Below are experts of layer 3 (counted from 0) of a mixture-of-experts language model. Rows are named gate (a neuron's input weights, with its number), up (a neuron's input weights, with its number) and show model dimensions 0-95. Each number is 128 + 24 x the weight over its row's rms, rounded and kept within 0 to 255. Numbers have three digits each.
Before each expert's rows: a language model's description of what the expert responds to. This comes from a sample of Wikipedia text that the model never trained on.

# expert 19
It responds to: Coordinates and the
gate1:113163128125124127157171092152136140124138117147128159166110160117102138132161120155133081126133136114065124098130109118088101101101138079136157110144098139125156116126116094164123134128113169103145140134105138126130083124127148125118076124133156124143084087170125159168095162103140155123
up1:123124116127108106122073154118158111126136158142142126109160089136154102131077089102103128107138148152137151088172126117149149114136158112129131128071162160142115166090118135140117118128107115169122077163132144122121176147125128108104151138133085112090117112155089107141171123115104125148
gate2:081108145147140137135153155175106109124160133121139123108137117140121121110131071130103070084107162134121155101137144116099120097113133158168091138159141101105173130120146116088145119162152138146124117128085111150148105159148116136146070122126157099121109134163149125155153102114155095129
up2:123120134143150164113183163113144128121078135112115158103088121121152158117126119088130119127115106172134159156074124098087098111121106141173130120145082117144126126120157149107129097151089124102149137087139119135140142123141145139173129084109101130102120162153138143096118116174133166113
gate3:124142109111079129158146154151086117133102145120103118103096132146130140137141152122136200117109122154139166162134168139092167107159159217123130122109125124143126120143132131100147136103134118093112126134105113121104142140116111200117111142133111134134105144084133113141137141108119083146
up3:141156107093099093134096124138104162152116138093105131112139130134147143089165126138136196147171119143127129130094159126134121094136094143100112132145144148140122157174116114117175138134109164094104145127128097155092148119142102170142142120124119085163112183100112118082107145108120131129
gate4:103148131164122087141091130164170080150178164118117088141155144127149144151113092156101142085125137127119120112104124137112136166105135133114110127136133117127146144152118123120168127095160114095115140195123115141114083143144091107141095105109103088123157141158144144124099116121164138165
up4:132128130115106127144103126091094157123106163117110165106148132151104139134149096121158120141123138140162105152174118094129124111135155106133153162163141127114114110123106126102115124165079135204142098112125104081119130101173108166125137155091156174129125124084137132157127148164146145105
gate5:155101181126140116125143123092106135131106101105127140164146108136090155116130151109135142112156120114101152108103121110091117137119089129160163156123110165113103147139141176098154134148112119106121111115133159150104160111163126139115129121110184087154099187129078122189146132135109137129
up5:114166119099167069125130135130131120169162126115122109127129156096133181091135106122121078122130152125108115111091170108165132111106131175104101139128125146089146156108084150171118126143107117135124163133125131179146145110100111134123135125124124134154116170180123149165169121150117115134

# expert 14
It responds to: Determiners opening noun phrases
gate1:117115159152138110097144100141129143081122178129169142085112127166093119099111132087136141164110106134113140147140113102107121118119147105118149133159118140167095106108123129106165148133147158137129100118141117118105121112148147142133140161138133135121163092137139056173114166115201117139
up1:118130093124132131152167153146097138113147172119140117131136126150120140146140108114151127140136167172143125066117184171130098138160153116143103133121111100114153110099136160146090121148130121089122112125154154147121108156182136126132149149145158119086140134115103119177139147090090098080
gate2:151149086078130104168128120099081108160100139116086121168155117107113085125136103114081127150126140168101161165125158150144105140120116126121107115151126126132137146140097131101138125130141147116163164152105127114156167154093131164138149137134168091093106151098120174124134140151113100133
up2:144140101086088107122134121096100099121111123121118151156131087105173082141122181147112164118124145142114177184135140154136096133142109131118159095162109165130129135121133101111140097114115069127152153138109114160146111162116121149117151124132130120094138096109169164147138114110100095126
gate3:136130151139123154105123122115126109105145117082110126132137132137129124127103127122138180134127140173160132160125126137176103081117148127143148124153131145058154070140133143121098135149127141108158139092150133106161118169116151109127125101125120178137167112101071102126110147107104138188
up3:147108153156130169127143091117146145138151171110144126143106099134127160168147108123125161141142141116155117123112161130172149089130153131116132128087098112115088101121117139119137084182143139108088120104128145132119098163135159109136157140073106135135161135055148113138149120132114098165
gate4:120129125120107151160144106110100102090108112144102173105101108128144126124130130126120192124121133121130132113122160140159141065162151128147137133120107104112122131112128071090169140124110130082118149135124094157152115163153158167136104167110077109189130121117156148116136099116102118126
up4:123128145128120144084142146103129111119081140139108115100111109145123128138124119137132132110149093118127110096144127134165146107127117130151124161173128110128115122149140124119158093094124170145104119095108144150140165125202124199126069104133096119138134107102124139064109098142105141173
gate5:124115102114123106173122157172126132098077169124141105113144162102116102146159109142112133095122085150127162123156124147106179145141102118170134101089118129175162148140137139106117125173131075157152121102129168136152121148092165143104140127115124094151129161119127124127123104126114096105
up5:092137095131135146138149147130104092134133123132136135097089094097133151151122091109148141152145114118101111119129077128159109102161132127128121137151094146096125122117126151114161117033157168128125128159135135136119191124157105134149111187144151136139126097120123134087153143111140124095

# expert 7
It responds to: Latinate prefix pieces
gate1:164089157157155119081105075113098101099102145137118109097142100172120131142117114157126158135129063129109107125143143185138102091099093115127141110144142154125138100135179111138122103179112117121138153148146123140117124133110147138149144142148107112111113123133143147130124141153175103176
up1:164098083151127127147131165132106067124156131170083117111162102126133119104156101137158151165136161153128089073115131116140111135140146136158147115115124134136124121127144162132112168111111128131098111116153157140162091150108135107125157110159135183098136111149117155081144148126107096151
gate2:095135085135125121177153128139145139154105130106110132129090147171116129114149134122089152106074138123131120077116158100152140094068129140142103106144134120113114167129110126105156121126122108149137148123098156179126144147087152136132087103097179110098117093134135113174110154139117111139
up2:159122104162142148112128108083131136171135133160128160141159158115150126153097115166148186129140118127121073146162093146117159137126089108112113131162102120165166135128122072145083125099133149115125086149092145099089118106126105137161130116104112155127124136124155150113152130129142101148
gate3:135137109100188117127103167124127111106133103184117132142146123118141122097117087143123152096100092144152150135158158117113127095086102168110150091183132079137127111125110120140144123145124134130184136144154120120175125133143095126128181127131131115102112087150131162115091128139107154133
up3:162062087155141170102138134113171138118145148087143172138118153102125096121122128164099134156090146133123167114120114099130144119161070142167144098106103147151087161126166161133110128101124121114088132128121112149100126134114175155153107154154111117107148121113109148115126128118132128116
gate4:161114106140135160112116140122135116107091141104060137134113082122149107077175106120091153091131133140151109134138113148145097159113130125086110151127151118128110102140128146180119109160112117166178129113102110134130165114134101139099137155143128122102132126130105118155087069129167109128
up4:118133128084141139117130155115117174126150102155159129149159147137078141142108149121161121108104090147125149131095119090093115097117125130148148112146076152135135133151141131113118111098160142073091138153163121112125091114146155120175137157149134154113083131118139098113160162132111173171
gate5:147112117163157165105093161140119093149157146102157133161162132196120117150136158188121113100144096152133133081123101094136124145099142120142124146134177148091115143094122095149137106111160094111148108091100122111146120148109136114152145125125106089119141128102127108133099124146140141167
up5:145118118149134124125120127131134102121140132109123144091102117136109104122117126149094115135136170132105083147162109181132179067139172124136107120150155122110106147138124096111114140152115105175112078139117110125123145138090138132105132185115096145142133141181139156122125065123103079132

# expert 37
It responds to: Non-Latin bytes and up
gate1:105088112095147114145147172168116175141169141113132136153153093110167093131140149095135113120140115142099106080083123114131125136127095097114147128117145146107088088138085147126137119136136124113118093164129118184117154137105098137143088136120096112167156110086109139145147142138142123103
up1:115136107120116138094095100146103102175124068158144136143141122132179126111113145089097104095112087091102149089090126112151117119109176137134112169104154098114133131134121123138163099140132141148107085130136126125145151156100141140164154150144140176154130176134115143122118098112131124167
gate2:124148120093131096149147117185146159125094088135161145125149111107106147111156175097147109145140134135138150108132103118130109150107124149110100169120079136100112157149109124117142134131137081168114110171157123086157116141131089117114144173142105107148089136166122165138154139131081136133
up2:131088139132102140105116140108132154123163133126141091165099141146111121150105096200134143166088153109105136116104134138149139130132112094090127153126183127130120145143144159137144112136099179125081142126123112119161145108115153132131151100139168090107174088135111133170103126122173112126
gate3:126136125129145148093160126110135108077120137128169081118111125081124126147175071127141140139159134127115120105108130134082150137109167138117179129124140128113129107148145116096176151113107067139163106089140114141147156131140120132088106107151118124108146143157111127137153149136078150086
up3:108158166093154129146139128127123141131156108110184130155090134098150096161147071129163166130152152141126103168085109154131106113163157153099135078146128110121100130131146131127131144108151153156161113106100087146141148154130146139116130088141133131131119142076105173140112128114139159113
gate4:116116103140119108116072129123112125094096150151130110141158158123119148165157115121082148108156068120117128118122110165144154152071101173160086123134145153137126111084118115123107130119098125131167137122167105093152090158142150132104137133100140129139093147155111142150141151156120101163
up4:098113094141101130116108136137106117095087123164148144138138117131109158145148145126134168117178121161124109125113103153144148132118108131093101135123095129134122124110085150127080096113115110146192128127148147121141178144139179130128061173124132125094104168169142125130159140141113110155
gate5:180121130090106128120158142148105133129153102156143154134100107113106141110129144134160121088053140129115152068101156160102126140175131124126125100139127157140102122121149144107122108079147152148159105130120156125107082164127094132093097169132133108132132131157102126150127132114111172110
up5:185113118107127144123105129099113133128118121155158127158134129116111160105130113123116080199173175156107137107139134123102138109099092125138121111098129139122066147102116102139104143149085103117178133163171098129148126149149122101095118112117123146137113108116127116161115157145115172113

# expert 38
It responds to: Dollar signs and symbols
gate1:144149128100107117163112169081153140130097094157116133085157127109107090147142135127112156124154154111144127137109107131136139097141184141086120137112160098083122162099136135137106131152119100137134142138135142086130144189122100118148158144133130128111174148136135148103090140101073090117
up1:108130165166086142107122178093124119089151136125146113107108122126113110135132113128136130158155138142149170142102089130193115129100084124107140143116102090132091161122136198110124134129161120118096131134156147113124149139131086153128172089129123149141114154135119112168116132109097160101
gate2:112151140103144129117136108102125113126151092166103122136155111108142109154107155141123126066087156134127110177148098147130104141084142122128143122135147135137111148122168110120118152090120076121125161117105088167162162140111116150162144105174146128133123135181137108155158101104150149173
up2:119134158115150105127162147104154129121101099130115123103162139107186119169121101125196139146078120135162128151133136162134119124146144091104160131109107097147155114134126130121121145146094140097133172094133101102115136145152081097148139112159163105152146128158099075132133145143100107143
gate3:140118112139145154164085172090123133141108158142149155117167134155116150141114126111141146147150136158069106106090150144140081130098184116116172153132138099110109146116119124144140153087101133152091130166127112091168128130101157114176112147142093128136143148113140118131134164109099114125
up3:131169153119152108118097112132140130105124078111147102129147178096157106142096116160179117121156133101143136115138141129171129119133128109179155130115172091151140136126123093087156125100157091130118112119169111114124158117120096096103121125139118158126140130154096070139158144128103135170
gate4:080102084129096111122137133131101180130152148167142109126145143136149119102178141145084128120116171141154125160113132111136127093127082082107122128112097131141107150124133165168106169111146095190113140124135144117097125144126095120162150129166158146144103147107122113114115110136147101099
up4:088144090152117115136151171166096144131129099178131110097155095141106145150142117153100117133139125114162143118135122132157158077138120092101138142100114122153120142138098133110149125156133096202103124136103156120095142145153092126144143135200157148128100159136130114122156105114137125124
gate5:162109128150115143145133145150124122092129098145106154161175136163080171166126114125109119135142102163105144103103152133114129145112116138137117104118071124132089149177156158120118115109105156105122129165088112104147106087141147141141161112120094114107163165138185136133120112117113097100
up5:175108103117106110132104155119107116147124106155085139135192128111132136112119106116143156124158148124117160164083148120117159129099120171138092142134070140146108130117114137123116132150095132074082142166139123150173125111089140164115157159120111123144122165156137130122130095086105119131

# expert 42
It responds to: Pronoun it, word pieces
gate1:097150084165090103158114069110113129071097161120144113114121122132123158086107128151116141136119149133134148136107065172107126139108118144143091103162132137118147095117159153167131122126130070131149131147161100125132104130161141131104164102109152120116144140124135128098155109143112119167
up1:116087151124141133160138149129182109128096148109142137105124135107168159158114150122143147099127128157128132124089147139132129161105127145095078117108143149131126119139120083194134131126128095138094169104110111157126114111110138140112119121120103115151169176116087141165124066139111087151
gate2:098133117120132160134163141148108181094082127209126160078135132130119156148118145172101124122101135150106154150128127121141132158088086096118128128153142128151146093133118131167110131144115138101128146127144100092152142098136117146081128147179148119157113117153147119123099140098118121097
up2:151110141089092135114144106110122116106154098160181135145103114130114135098124132120167150109152106122108137115130121098156093149144133123190100188168168145167119150151147123098124144120134115176094152139087128137102114138105117119153124131066108129134126176110123133130128110120115093101
gate3:094178129153100157123102116084116106105088164105144127119140095164122139140177156147154118120145138118131078156104149142133125135135112172118133115127162082108111114098166137134100119140113102125151128158124167088116080114111146141125163151135099142117122108108146136098126106122138096189
up3:098109129168083125147115101132174115143119149143124114144105117184117117130123129108105102129118129136118127084114136130099148107150146109125108122131136159155115086123129146198133091153136162094118143131123151114205153123145150102175091099171137132094140112122162118118133106092122128108
gate4:179085153101159132066130140127153139183118125128134120134130125115137136101110170133111113122124138117132137141149139123091101130132105132176148141112086147165137117171132135148162094150131126058137183166120101125124146133106150173121096134119139163140118139142113105117114155110108156092
up4:127123083166126148134134159144128121133147103090091127133148116141119117106137143163128176157129076086143140110135096139139137111124148152127110151123204106107107107132135139105085151146120086175106131125125139168145139109177123106142118169152114111137161120107105169140149127166143105156
gate5:093121077143118154123146104109176112182136154104092106157149131129105119175101127143128153109152157180158130090114128184145132140133121086169124095094110150128126121166126124125133117131142128079113119118108147142100145139105119124156080123121173120142146143144142152120101114128095120096
up5:159128102110147183127114097114115093125150150152117172151157158121109126147078126114148114100147136102083122117152138105066107110093099151111178133182120133155128110165097108145142128104141134158154171145147134133132153150139146124138169088126112164119151123119115129144157122160125137113

# expert 36
It responds to: Inner word syllables
gate1:117150093143122173140152092122110148090172155131163116127079124111117165113178104111082175119105149095159095112141092129140103119133158155181137126123082122110146130135170113136092133160151121137146127131150136126123171092141117104125092148137143145168115125133137120134102125136149148100
up1:112130153153154176123149118134102139124146146106118129161101126113087173122147108148110142123124111092158103127129122128140183128153122148144152130115118113093193126067129122122145139131185137123133126129122122107152130112115109137141158085167104083124151114182179107100127120097158146116
gate2:126103111076125116156100161120165105098130124098100154113163110142172099137156121149112164151121102097141134117100140163114133123107098142143136129156124160137113133101125105106137125127143131106123155111138124119168074135107184154156164152112138134128135113093107149105192159149102159164
up2:145136137140148129124094164124100103152119097131147113141138117160161126081124141113121134137147098103186131151169163092115108084105170104120130153091130093112121130119120133133133136127155158121115108124136131183105166123145096109119142086098154151140142125171111110073146117121158143072
gate3:122139168150146131128114129159114164150102165130160118163130178154140102140114094158122074144139142133130092165102150125106156120136113118121163122138146132140064114094138154111168160082080146113141140152135102095104105104145157130152128107142110107147122118141124140145140137121139077172
up3:133130140072102128111131143153103149128082150124125107152118108128157149146104138133085125126137126128134075143153079140124130095124081114132131132119122108120170171116158096124184107094129127084112082130129135117142079120143157122123149162108118136120129126115123125142121092161141113208
gate4:117151156108113114146146109124104120120107124084113133169145153127142116126097127165157130121185121102166137129170097179115129096130154122139140140125095131059167113149129075158116109131152108098130121099089166164146117118148140174109108180119152113121115141114105132107102123124118135124
up4:139113140151113101144103157116164111097129116183134144082129101139118148151136095092111120105105118218122122123092141131134083135155123125128131156120136164139107158142155143110103151093095146100117124130157125144124078158095141139108155112134108153134151118092157129149172122139115145161
gate5:118145080130108083126128146148125119118143133102145103146188112106138137158113128118168165103091140110119122138111129130105123144124121140129134090152117138110134140149187110112120116125130125133133141082154108158077069164109141133126134125090120060162131150084107139135089121130151169146
up5:139144217108098124107123145165148112118156096123160153160106129107146137149143151127110156101135151092130125136156139103143136123124114109131144170129088087154135130131103135115105119119094136126104117116139158095109100137150111131108115105100150169166184131084154107075128134147131123158

# expert 54
It responds to: Mid-word stems
gate0:157128138176139147111136103131129176109096158118116141148133146158092105123157083110104125095103128104132098160154116188105161130144109180125117087142146117094111098123153130123121117108107155154142153159123140121127155130127174124137106162142083143137117119098105147121132096169108170103
up0:107110103075124133103127169131127147118139122140164130131106140102131173139111152114148109174097071127145147123164128103135141105117088105126156117131130168183085136138137103130123155142141105172128113070121099123146108090121118128103149149101101111149114112093167139122082122126124152160
gate1:143106125105154183135120095099138140080130128169118125132134124117148118113154095088143131148107129126092149099160121147157082121078192105128124129125113110170132106099088117118141146118113081166127134149148174125170140119147111141094129107120132139065146116151157116109129149135129128127
up1:129148147148129143171089075155127102128096067083119143137074160135159141136130156135133103129133132120157181118141137157152158108127137102115129139167107130107099120130139141142138111073109126127081130170129131126109145132103120152162099129155113158157093110085143098123126146121148149147
gate2:161173155143150122135125136095177139131146116141138117134140156125096137147106096104105108155152115132111112120146110184108122134123106155108135107154113145127105097159109112138149175143136126158140169118112119139144150095150134113140130055138148130071142131160100115163107119096190123097
up2:127128126107120131124146104097110121102136122114142149147165143130134098160110147151132150130100169123119148083125154077134158159132175090132142155123153110141155122101148120123062097148107108122119167052131110133133116176154159116168130117120120148138123139139108138136074143100146091119
gate3:137086077152140104137126125169078133168110145142132126091134144142097138124120150177114164110082132148159140131129150127071157151134096107182092100137156138115121142148100144146143123093142143153106113116106131100114165134127114119147137127156127113185133089120122119169152129116135125167
up3:103132107107132124126144158124111095137134132131138116130124077154139201140080107132161121104098114141119180138101101141156126070113135096148134138125115149145109126125166123138100120108121128103125115115103110188114134101113080135135180139092125155112150118107169164146125116100158132159
gate4:107101148126137122111127183136138077096080091172097177121116103120130142131109104160142102116147182136139152123121122123128072119099148142122092165098106114122155152096139157127148129136154094118163115151095155110143125142120086146116115146156139078114165138119106119144144138119100118118
up4:148151110158124095125129108162159111138134182133118088108112118137145101165154133129173145123160103178119122089112163134153118149095111130151164129144110145146134124123141163136120127144069144092118120126095119125128155117116087135178116075119093139146135135116168118134174111090110119159

# expert 1
It responds to: Function words, word stems
gate2:144128114153132133150166119084192142101098109182100120127102117136143117125137146136086120123169122098156107131100115145094144115124131150160092101121120140126104133138118085143148110083124142108145119148073129147165155092143106114106167145085131141125097134168115174155142140160124125134
up2:136120120144133110168112155172108170143128108079122145127156126154139144146102128132086189135111145152106142113138183108112101100149176091104113142149117116131102138095108118122121160146137144170096121153178140114133115116136133108101119089120096092090117109106103124131094155127139170121
gate3:134112121110116135112147127123108098147150129131120151126105163152094135133166130101149094117082110091139085149171119067139145132102163129129155142140102151155143120121151158173149088157153113112107102144143129117123168070108138138135144097155091142124153134066141148137151113090142141141
up3:159089135151148134182089145086146114101095136151157119101131126133157112141152068102148155122189133092122129167153095155122188105101116158122144172120120142142140115134131091124109114087105103131124156158113131100168101130101133113116158127145131112133143125153130146139136142120093140120
gate4:163146126103129121128126145106131126153119072103120085117125149101124160155132169159093127128117136140117139104123139129101142149115110097120136143161131125131067130128148154140123148119116103078072161079161154124137070099094161134122170132095122152125145137144176123145122128168135126164
up4:136133106141144150126177170136161138176129139119109123145178103109141137111098148093079143140137130167158155143158138119148136119135127158134141099105070082158119150104135135130119094129100140162129098173115172142077100158133147131116139133112134152144159148118151132103122116095143141089
gate5:133169139120151130119100128133153101129112157090167148133107118128121141099154145196126111106130114125142145110102088151109126129119151117142147108102147173111148135131129108131149184094152116145090180121143143123141082086120104117097148163093088153139131180143089140136138115134146104158
up5:153101130095136127075112136158112105142125112124113106135164131107125128109124164115143081167134096100151182168133149122134131149154098145102160150076138168137170094132110130102154167123138132089101169134134104107126150110129135133150116101116122161138083137158107113120173119108159102121
gate6:138113117125133112156141133118107123156150181154139114127107157110142125183137108076116107111104123126114093144090151134120084145137142139152168168134108156152115126082131098114126169140144132079098099085119157139157106120122124126112155147085127153143145140113124124157111080124079168146
up6:104100141146134126083127084112132106089115154121135120107130125151164112160113129104175122125096106062147071178134113137099116132117113128081179157151099149146090124100123125119130136089143136140142120109143131119147127145116158137110132106173127135097129134137137148166126101120066149141

# expert 60
It responds to: Pieces after do, clause openers
gate0:116104099116132150145134119153179131121143122142129138156165127128096081139124140096116102061114158122156170141149155131142133097126151136087129143126127137120093118189080141108123099105158163102081120102105135108126130096149135166110122153126118121095160138137136094131129138146167090099
up0:089136108146135157138133132145149130121127111179127163088114137130122119069113155113098137111093139132152150145140130118137110089142118075101129131141116147128124147100156180113177124146103127165088109154172140114144148109122125108155120150088100116170115101084102142100137087161130110103
gate1:126143121133167142105110184096153132132107098172145161130132095117131139125106214128135143147108141093076145086148116118123131145081094138151127148109121186138144097122128160120137103114101148109115133100132094093137137133131160117148110097127133138154109113086127124151104125117092107118
up1:111078081143105115117140158149155127119128116137102163063116093163123131113139150115121108175164134169120129145114157099124149143105140088144104125170194134103106162139088134091160126108143144138112109146120093093144097132112123116134155086139123155120102125130119152108136111127097147137
gate2:098133167134151081156171168144132183155109131074120178126098154113111132114115111132107149124093092117165112138110131098124121145142142095121135127111099126101164128105134105146147088128151144089146128107088173137121109111121139125120148116180115096151140118134125155155101170125104120151
up2:131134100096116103121106158149107149102179124133129146106122133082139136145119108147175131115081105063153145135091156140122135104135087106111146135121149139138115133126103161119130119056128127113133093126153112146135152128116107146104124126180070152107148105173122168142095141128135126138
gate3:147118116118112112084106093136127121104076137147144107095130142125094139094095162161136153097147125131124105159157115090138129113118125131159167154160102101096101126100143135114125129162138141144102178113127180132133162144078068138091165120119114114134110134126115127133185127134124106159
up3:146140092141106133095098103157146134108105159149094088138113112138097133099128147106137123152133178132101106166141136144121172118117125131155150136150135112102061110122142170111116107137121113136160150151145109139143117150099089104130165138160125076155129120129096099157165129171158089146
gate4:121151111153129137161091168136121074136177124180117134156123134151113109118123088127158140118127114110160180155136109141101137130143118099102147137082112116121091135137174162151141144146104125103141115121162098093127112143103087114155136128051118118095120130142144104156121138131149138102
up4:132142118163161105132115140129103123156142112172121160102112147091138138140133105164116151087129093176122105146130122158067168110137115168125136094152111106123131129144200099135111163136089101149129162089098110097132139128164141122118153097100126146095124106110158140158131121128126108125

# expert 39
It responds to: Capital B name starts
gate1:140129102166143101120115128143109131117138138091091136157093130151096150101161122133142139133146068152170159152150122101142146082077115154100161117129131142085098104127149171129126144135101120140142116128133128139111111130170148153116134100126089091077149156108168157112089131129091118124
up1:128074090144128122115085125113140112147093157138097110189092123124105117145162140134143110131108103136120151115115110137157134155118152113131144169114102148106073122109068149136158156152133129150103106109167107173100154087110152141104135126107115104135146129138155171149100123159138145115
gate2:126125124154127145103070097125144143133075145128118117161087159131126107095121102155115164143125123108129128142112097140183145103081134117160138135131117148103073118079128139150112115158142131125127146132105109110144185091160175127144149110119123113163157139108095142118148093138138083120
up2:092177126089155116141147130124120085134159082109134075087120134122107165122112091116109114146171115138119133099122112119130139207098149134132138125147148144155093139135093132109130109150155060138135094140147112147115131127117154111167130137128153138177108157137145107119118156135116121142
gate3:102155152121112117101129106162141113089130107121096117131135104149163103147119160162148107098084111083088104092158145141147152145110140133148164077173128133139120138148140116122147155102124142134122140104102079123167154130103149113143167075173103154141119116127150124161126151100137108147
up3:119143106132113131101115112109160129145133150138108094165155113161132104168108129088162071075077148125095158139146111149125130159114121111132159107139161106124104105143130120164167117111143160161128125112132145110146149160134137102179129126161144114070115137102132102167146146109142113096
gate4:101149122136145106146105114116115140184118154127168105112161129115115138153107144158157110154089124134114107130110111173153078162122152086153155102098125094135127110168165129122079119161141093169106156097090099170158127136120139134126102109093114115127111137142122104141126149129116174132
up4:148115100147099132113142119130106096105089136168118141103123124142146159117135077107145134145100114140118160159114102086144146130098085155156108146145106174156096136066111140070144131112135151094114117159129160102139098098136127102131129128135148148089120138146169158114152138138078116131
gate5:156124114147146096129112110113162145136105138140184114111140155108100083122135136147121156129160134139138073128164135116128125116107104131162136165141124122114177154170123122131116149157094105076133151127149077107097118110142105167136130103152132108114118173094139091126135107118091071118
up5:130099135109152167124094163157130114156096160185111140087102185123151133151153127148150078160148104135142101113085121082112115138112113096111158144119097154147148122109142118122130144114127146118151115111147162099147123150140134138161095106139113164147104120153119112125134099081129077132

# expert 58
It responds to: Post-capital al pieces
gate0:101100114114100135148109135177133114131155146127160153093095117112101167159164147119120099111139110175132119103127107148095155140115105161168081162100155158145147103148154137173129095100141106162161098124133131145141144124148140152141140120126150115136153112116160159092163099120121085151
up0:140158092130162115146125135164115123124120118091129158131128113129109107171127136103134101109149118082121175154170108115142138152146124142150100110131149103137110115135116165159144143158137157163089106136124111090156194118150115086149152154096129116134184142143132134131064103109139106137
gate1:145113142162131098117089147075124110164075143140106101152170119123170121110159087151143158112104161130123158149150104167074154142133128146093093122117143129137101117158128168115122122154137115160130135181139080136137114100174146139129158154138141097120143126121146118145142131163127138125
up1:135111089126098092146099131165090106147070129146164094146150116124135135129111102116137144118091162176182132165129107091079145156113126129152116144116130108110122148168089119132115161098127153124103128169116095122163130140143152146101140138145148114138111141090156118157144167132131090130
gate2:132160121106132146124160165094097132111119126080134142125153098104111180168117149144109115129115116157094133124135100151101175144137160121110131095124116125116154087212144131100113122122145106095140105096135162147099159129082139093125138130136115172137172146134145132158147114126132106117
up2:198132138114135123101163106099118129130131120133146101125140112145127098130185126116163163135133151079102106073125137079140094134119112127135140115157165156110096149108095116158146078123124122112151150124095108142127075117155097163108161113127120119135153143144135110118138121143144080156
gate3:115109139129186102146095137120141114139098109102115129139081122133118140133097101164120133134161119142168143081109159127103119096131119149175121102104158183112156123137142147157126081155092085104091120139144142172139152110133118136096102127113130096106148123094148126174140142161153129140
up3:137120103165171097149113161187130132138131159080117138121127079106155099176149171122153171118136143139104139137137158166155145119109127128119126137133163135108120127121076102146133090091123136107124129153102153155137103118106109151122129120144098116161117093090169142169123126136172131135
gate4:137120098124176130122165129118143143138118173128133147096146155133126062134142110109151114093166136100145144146131129133114113141139141127123127151138163152109131122135112121127102165112109089186151146154139096131105107127133069165116085109121123100116129109075135140078151088159105169111
up4:136113158170116135145148131151121118139148107103122126105129119110122154115127129121114133129114092165101127122142164121177107109092158117132106131104098081088136137105169130123122101163130124124105114108141109137102134091096158111075174127176175159107121168140105193115107101141128102108